Weights of a small mixture-of-experts language model, trained from scratch on English Wikipedia.
Size: 13 layers, width 256, vocabulary 32768, 44.9M parameters.
Below are experts of layer 9 (counted from 0) of a mixture-of-experts language model. Rows are named router (the router's row for the expert), down (a neuron's output weights, with its number) and show model dimensions 0-255. Each number is 128 + 32 x the weight over its row's rms, rounded and kept within 0 to 255. Numbers have three digits each.
After each expert's rows: a language model's description of what the expert responds to. This comes from a sample of Wikipedia text that the model never trained on.

# expert 11
router:139101084120159118185190141107131124076152135105122135145132127199074157139086153144144138178122122160117115098195150122126172113122125122127141133137103109121160096132156102167134117114123117124137061151079134113073098123079128144129108148142107138083177085141126162129171118107081097070099061144045176125173116167126134169124113155174139112126212139195171117101136108132083120168108109153145149107123148101166144210113119103135180123114086196151129141179109099125142120085109120126176108162121129083170156150100117193179108150167166111143110151102091099066125111096207141048176129098109107078096169174134115139088115188136165098132130123110210110144085100156175112146088142141186096075113093187166132112131133097167072122161153140071173123198143122114154139137116144
down0:087103114149151101108104101127169118119175139118167122081149145125124124175106090159127151194152086195088143148144126129078129174136103104105116046151128118111124120087140150155123069096128072103121102143103138167133124142131144148090152104101149199119152100138145156135130130186176111023153154098139136136100117072102160122120075097222132080166106115140123101172140120133179075150100144143157158128098089102119123136093169138124110139167107069095140096169123158131115159203186137102114079098144073120111095132135151118132116134170108111060139108128075084133100128110098127127103067124174090112129124221164115119089091109133133063145114168084100129182189177177099152147167150144163171095139147164097179186154047135155161166124095183066120118102088148132139112124121140
Goal minute numbers in football match scorer lists, plus ends of surnames and line breaks in sports rosters and tables.

# expert 4
router:170078104093152121173194166139134124080148112158140136136150149197096167129103167134151116171134092172107096103178171122122162111157100153131145148122106105094151106155161100132130134120135116146137128142087122135080112131103157135121102115148114149084199089136136145144175130106078081103059079137051170131159115167140136154134114146169140150113184169154161133095131106111085112198115134156168141119157160130152151175109136112116178113077116189151152124166090087116125117090105142132166116149111124087204148169094133196169093171198147107137080164090097096080114105092193138065163106101096154108073171180136105119106109180139165094161130099104202085141076103157181097160091146133182110075117085145205133112153114106186092125186138137096146166166107110105137140190125125
down5:165123179099134123121127108142124107114155128137121126125109074108122123131129135101134165120118120102219158164126125175137109091153092143115110124121116138114161112099153124112098087130091210150119084095159125081058074163139110134102119071087204075157087126156137152094215111146068117068112157155239154078117182123139170145145108148095106197124104108120077115145153135092143110142168184148152159147102138173171120115135171128077116117098115128099149185066120173141101184118148122106096148131160168128070124121157165158181136132153079177194096133148059129152160157128156160152126094121118149125129112187109117105157139167135136107143111136084038083091158117106091157083112132132054127210098112156150087143140116116110129158149117086151085135104115123119114189106185114
Verbs after there or to, such as is, was, be, make, give, caused, and the article right after them.

# expert 2
router:134117075125125118183201177087144123118161080128143127155109145205084149117087141145107141161142088138130105100169180130111150133160142146128132120078088082097140077165147118141106129150133107119136104131077141112081142142117139137114084115158095140073185102143137135160174098103108105110072078151065202160190119190135155158079113150177155130121173151157157112087120092075111137154120105128178126098134165086157140193106129124140199094112085172110158131172116096099106082099115142103171131161116126130189163166094144162183125129173184118090084139089105103103110137085219151083158117104047149090100175156155106112119162170152142095136088097119167123177093071173139115146089132166184085129116101173134121170151128124176091143184107140082152102190113113118143124149114092
down6:102170176109100110193129070118142118184181122110091158126086139109104155138150130116145131111101114114165176141132133081164122115130138113089137122160107144117175131162083190065136177101117084122150166095180135132183090089125130145128120131099094120078163135187166124157123122168117163101146161108143092163076094118077144090188121089136150065110112076111135104104142126121109109124162104126190100155094080132107105128090155108112125146136115166138163127185143095140127162149164168132140105106049102149111135083120112137080148136162138126094128163121127181101065175098055106108093090155124151096133111126132061099150139150128093150141178206165255126118129177080135124120161088127155145066096147153107106162116119109078171087163097128126106140090170127150160039131080088
Sentence-ending periods, closing quotes, line breaks and table pipes ending a clause or row, plus speech verbs like said, stated.

# expert 0
router:152122074113155093138139134127131137120133119150111150082122140174079157145099191159143122119127107181126131143200119111142183108150118089081117137121143127143117107162159154140154128146096093152091152146096143140093085106127173131070099076186118093115173111158113178173190160132068106103144096130058172173135108206170118168133130173128131133181137154116132167099109156071120141148114165175147192097153162158174135185139174069118174112146126180131140081170100127079132161111058142106139121145116112114212151128103129156131100169111179153140145196135155107148084085111187169086192104097144081133110132147097109086127123190172166121166110114136171084109071167139177101178150109136161090102114067117158088130111159135153091164163122134094165159135149100147109186086136064
down6:094148135139133160164139111059146138148123118108114152126144143119100144127139112125108160134140153126109114113148108133120130145117199115109195102134154104154109116101140198145114144127082141105093125082095122079132114130176142160183147066154110119142070120131109154159186150151158139089154115116120097141148135099134155164069144113170123133104058138152185093068156122146170115150132135129063118127133123115138069083113108111163133085156144083129148118192114088101157207085141103147132100121109152141138106101151076131130176144086136132099140122136134139153172146057127056174041134144097144067089176013122160105050178107190130107126163096154056130129137117138142176124103139093077112170158137119128116177140142056072145150102133131107078133067141089185043085161137173
Nouns, verbs and cells about achievements and totals in sports bios and election tables, such as won, earned, career, season, table pipes.

# expert 9
router:163118076121103123166191188129163148131151099121132148131150181181074137115078154182136111124124149130141073079130142117135143161171140144107117163141142129123186084158191083145129129130119081103114126182113154115090115168105097120081130095152138129113158069074139120158173115117092123113089054148106150135140120133161160172106112093167118103122159119150163157086118083093106122189087126106160111111141115117100111200047096133107169163082092183154136132203132128108125145144079138134194141139103136144200170137123130156138135175183195108136090152129121097104091087107165140105146170127133148159085163192168094100090079169122143095146095097110198111136071127180180099125077141140123067093155086144167097134110159083175092125164123109093178095153133096063088125178102118
down6:135117126118145141077153091143123119127112109185171151124085141163177128099124082159116106093123135132168141135155108144206130164105131118116132102136207116170190179095129145170138139143108105140130098144152091159116146142144137140150167188117140114153144168172108097117138126145088160075133083124072193097144112160145090151124018106193164110138150121157124111120081151174152146134103140135147148102135116239145094166133122114107132149091110142093101079066076126072110148138139150099126128118083162152079090111144113146156205110109156087146137145122146106129165108131150097133102116121140112133200101088068152194119087171099107116141120173099231119184061088118096117103142103181138134218162156102162139107145106141214104119137117135099133165176124171168174139109115128
Prepositions opening time or agent phrases in biographies, such as by, during, after, before, until, in order.